Weights of a small mixture-of-experts language model, trained from scratch on English Wikipedia.
Size: 13 layers, width 256.
Experts: 32 experts in each of 13 layers, 480 squared ReLU neurons an expert.
Below are experts of layer 5 (counted from 0) of a mixture-of-experts language model. Rows are named router (the router's row for the expert) and show model dimensions 0-255. Each number is 500 + 40 x the weight over its row's rms, rounded and kept within 0 to 999. Numbers have three digits each.
After each expert's rows: "comes before" lists some tokens at least twice as common just after its tokens as in all text. This comes from a sample of Wikipedia text that the model never trained on. Tokens count by the router's weight.

# expert 8
router:461504519472487453483527448495518540503491481528528524517522459501527550537517548471458440421478530505516516464537627513524524472475481617459480530487517475545454505520488483510480379494482508518585430464481460521527444409593520527564576489485468614494482562539468522552516586515494493563483534499576510532442519476483518475496512556542519548478495537530537484526452464642469548459524534538469471474521507500536528477453476571398523513477505451522462519438523503465519478445446487472454574477536522513480505606476477465514467450456453483494486447508456544447493529454492486474543486466488513454526540500501476484537544525464490516513565478485480520452498469552540525469471539511560528487531525577518459480428535470521534559513541546465466515509528466422482550447531514
comes before: " the", " he", " to", " it", " as", " they"

# expert 13
router:406484526482465461473546450462525624494454415478531500516536459553514540526533550453481515450502533595513534499521510534497521507469487533483467501487501470531540484563427485533445485450470598535503493397476455536541491489535551576450512458497471524446498444532510571459507460540415513512492538499464537510457590459502511471527483503516513545459514530559511616527497495508452540521502516518466505391518488521499481507485563501463494558486451440529456538557512524480525478469482423498458504486537538535470464435495474476496489530498455475434425467549513494447452519471429494501644510464508523490537507558491475469527503555476436503544525482476489532505416475510491531494413526427504478496435536576504450481424554529497519496487459536496497491474531540499472498557537567
comes before: "\n", "The", " The", "In", "-", "|"

# expert 20
router:472422486459531467462532481480545509473479488410534544520509455519542534537533490461468508510481491500532534578543456479491522509497524532477488535457528481538481485520513470520473504475470514518516441454461471517431459476405509517462541497497521454581465523539477579376493433533424595464485475474452521528449503506466524471485556495537531538479473540525527483542456472464456537502541537547452466482541566477535472462455483523444548509475556466540475532512532492436529473488474506474462511489457529521463521448467467469529468355458475479526555476515537524462456525545518472554564484470498437462508528583524491472647523543405467538520565487491550532472572538485516494483468541377540476505465526433513472477491531479476531498494414542478441513503421550503470505491537541
comes before: "\n", " The", " It", " In", " He", " This"

# expert 17
router:463560483482439442454529518514512482504496482559486507529508493554493568520507427476495477510475550515508490503495520467490521495566520476489502557438566452509517495555562476529484423431452443552593540471522462529550450535484595544517541468405455485455513567479397530441423486536407489586504518520443478564512539506516494465491538504508527534446548503538535569526485490524481510478503540543464444458508518537501473499441529520508477530502491445529449512490517486511549456476467514456500540517499498538461522424478474480529473501470519523476457480515504411525535593468428452518429480470541492482551558507535538477527540521529488541528498499453493534509414517453517490514471486552492546490474560604525434424449490502565507560410452529515561531524590441512425439474494491
comes before: " of", " and", " in", " to", " for", " with"

# expert 22
router:476503431470474449484507486599523619548484492608518520518504481521516534526517462473491452496495537512525508505517551617565510510581516418471467535501502476501490470547517482502497466471463463539445495475496470531514454419529536537522464473424514509584469538520555474451410477503462489458479466512608526522447532462482512455481581412528514515462430514536527461542471466365486531468520502509472519488512520520531447481471438520424528524470474469518465561552520519501523478468465485476464502485486515516482539459484510493544494486463473462514500487510515495482502549443480469449466471457518522467549493485553475486497532519628503539526521506480490510475605487508529509513462526542509595500448540547531455471474518483570540462484618525478528519551583407547482499499505458
comes before: " in", " as", " to", " by", " on", " a"

# expert 14
router:461480522462488477457568464549534518497452464514544545543517461525544540538542519463461439506462474531535557511544498450534535473493505457459510528578524449528459468526453476530490446487455479527538501470474477532493459520493541530494487488489501499526468498518473472395489540542521496493470474533487513531454510455471551472459452449535541542467503543531535403535461460532479533493537543534466472480541506471533476460470530544592558516474521471538459531483523525450530453464490492469444542518511548517460379626475448472528462430447485462468568453527608412390563533538494459516612462462494410457503541418478477469457547542467464542539481456482531531461502557500469502521471494564514469520468538458524484472553530434510553475492500535451489521506431457511505582470542479
comes before: " |", "=", ":", " medal", " also", " by:"

# expert 7
router:470510550458531467464555462495539536503474477516541547535518458524557528544543557464457533548474487518534562524540458499506535499425525539454498544511533457530454472535478459532473443475462552521524504462461475532575458548446527536431429483480474411495453499505503458494460547540493510496468527501466531529467513470465548469442403462547540531465527545532544464536447464488495533484538537544462471472541519488533514457463484546461539516468520473540462559522531482444533461480480476461452537496491543525458492622473461471533472473460457465463457475524547451391463537604515459515646461470502497459496534382493457470496542539529491537534521464477534524459524523504491494501460516533530384518506532509527472471497532443468539427487484536455474532496437467472419583487535555
comes before: " |", "-", " /", " States", ":", "–200"

# expert 4
router:454538586454424460470572474567536411489465539533547542536491468498536539530547531470465489544497486529553545512550420546547523471510524476460496528555541458538464471519518478522477516472466437515534384459480459525508466447530537538605458481465488472527462511495529497515441566550463498487452441505559511529420528483471559473540440503539532521477481545527527426534471462408451475467547524546469507473541534495544542445454522532521526502502534459536464552553535470445526475466470480462466520560470537521444539535476473491529471376479457477448511482523564454419478522522522466552521486472503467481482523529485476474472519534560486518526572459486554576476473508513491536488457466516515455514564527473515462480548548471381536424499487534469526526564500461437540485547512541
comes before: " of", " was", " is", "'s", "ion", "s"

# expert 0
router:465484397486560499484517486482542432529447473424538543535522463493522534509564542461479485426493519516548485524523508519443538486419553483479539538586533465539481492517500480526469457485480564547503509502453477530454466457544534546539566434483505459520484509480513554529499467487429539461423567480450518506459509522468501460456583445520557530441543542508551618536465498488534510481523537519459521466544477458524592467474426532554521540493530470500472502563514503472539487478488478455470544552519526513469436516492479467542485581483471479448535463519492523504554533482469475536523519461524493479493518577485483474636508543534496528528581477498488519474442428484468501457461515449550409424469532454501469462584518478536539541455491516491405513491465518465551437578552518
comes before: " 0", " |", " 1", " 2", " 3", " 4"

# expert 23
router:459477505448550416451529453531526502523477501470526535547515472493510556508517501468451465517481456504541521516516489468530537508509506559494569519510552467569521456554477447498471488480406596531542440476499467529532458469551516541513461446515572504508462448506503472533460555551507521545492488436567497528463540468486524415515477467502555519440448540552554499528477492476460550507521508614477473480525546512514542460447564554503522543504521453541488584460504466460519468428422476442416462458493563521455465571429486463552509525512466501452548476515469515488549561455473474514570472428564494432488519537514497500567501534451470520523493468461569527488534481483477443522453475487520523559502598522503440481515511447429541430483574585502540510484515467446542434466511557
comes before: " the", " a", " be", " his", " their", " its"

# expert 19
router:462605565461449482473566494452535498493485470548536516516499460513555527549529492456459464543489512547545535547532559610490541453421502567435453518499537464533483441529523472509480436490454464529462458456491466521531459477485523531494543477461576482457441428493430506550503451527462609406452557419511537518463517452470568473516542492531533531460535553528525542526444479486454506505511531542471468469547520507520576468461500549450550555494505470542474560453540540455533474468463462466437511511489581527458431513456471465511436460482497488488453473525495517407454557530506465497536497475465467460533531522512477470429541548489492526523550445473490517424497538485484493553449468534516456443494544481526468473501536450475535501514527539484523529508441513508433575493548591
comes before: " and", " which", " but", " who", " including", " a"

# expert 16
router:455527493466480483470541474539539426525469478520549543542499454512548543547541565465459450463510507514535541472554490490569541444418524516454488535521534457529461476526531476518475564471464584530490486474455470512472455406443522533451508504491468540482432424537486548451475482551517553513496563478545535497435540480465566462438494531567537528473496524533543500535454466550489462503538549535458469475540516479540582461461541546461544501471558464542466542537536459434535480473477511464462508458498536522450345422472449474510443447468438482429490457516531454425489534458528476476560496478495499449516532459488498469474522542389515524526531461477498533465483538544487512460470494559514466470442537429525471475495539468476532462504576542476503538499454565425484441546529495
comes before: " ", "\n", " a", " well", " 3:", " an"

# expert 3
router:466548512462511487471542468542541429505475474443534536543517458487551521539537524461464426526478490523535542529539436495516537501461515511461457527489515476541477473535463474523478540477465670526520487473470466526419464452479521527516476474480579485557468486519473545440501527518505556472479452532585538515464516464473549477431480540524533538469614543533528475535454469554535411459539548539460474484533506500533590462457520541503530514481515465535469536372530489444529448451479493461457501497472536530468504567468452476546459465454437469476547478523474484543480530494523467514562491469509489457496530464500468470453521538448482530520549456474509524477480539527456470518466508441515418576578536470518467474585541482464533468484502538469454519465512568478433631508526506
comes before: "|", "-", " been", "The", "M", "S"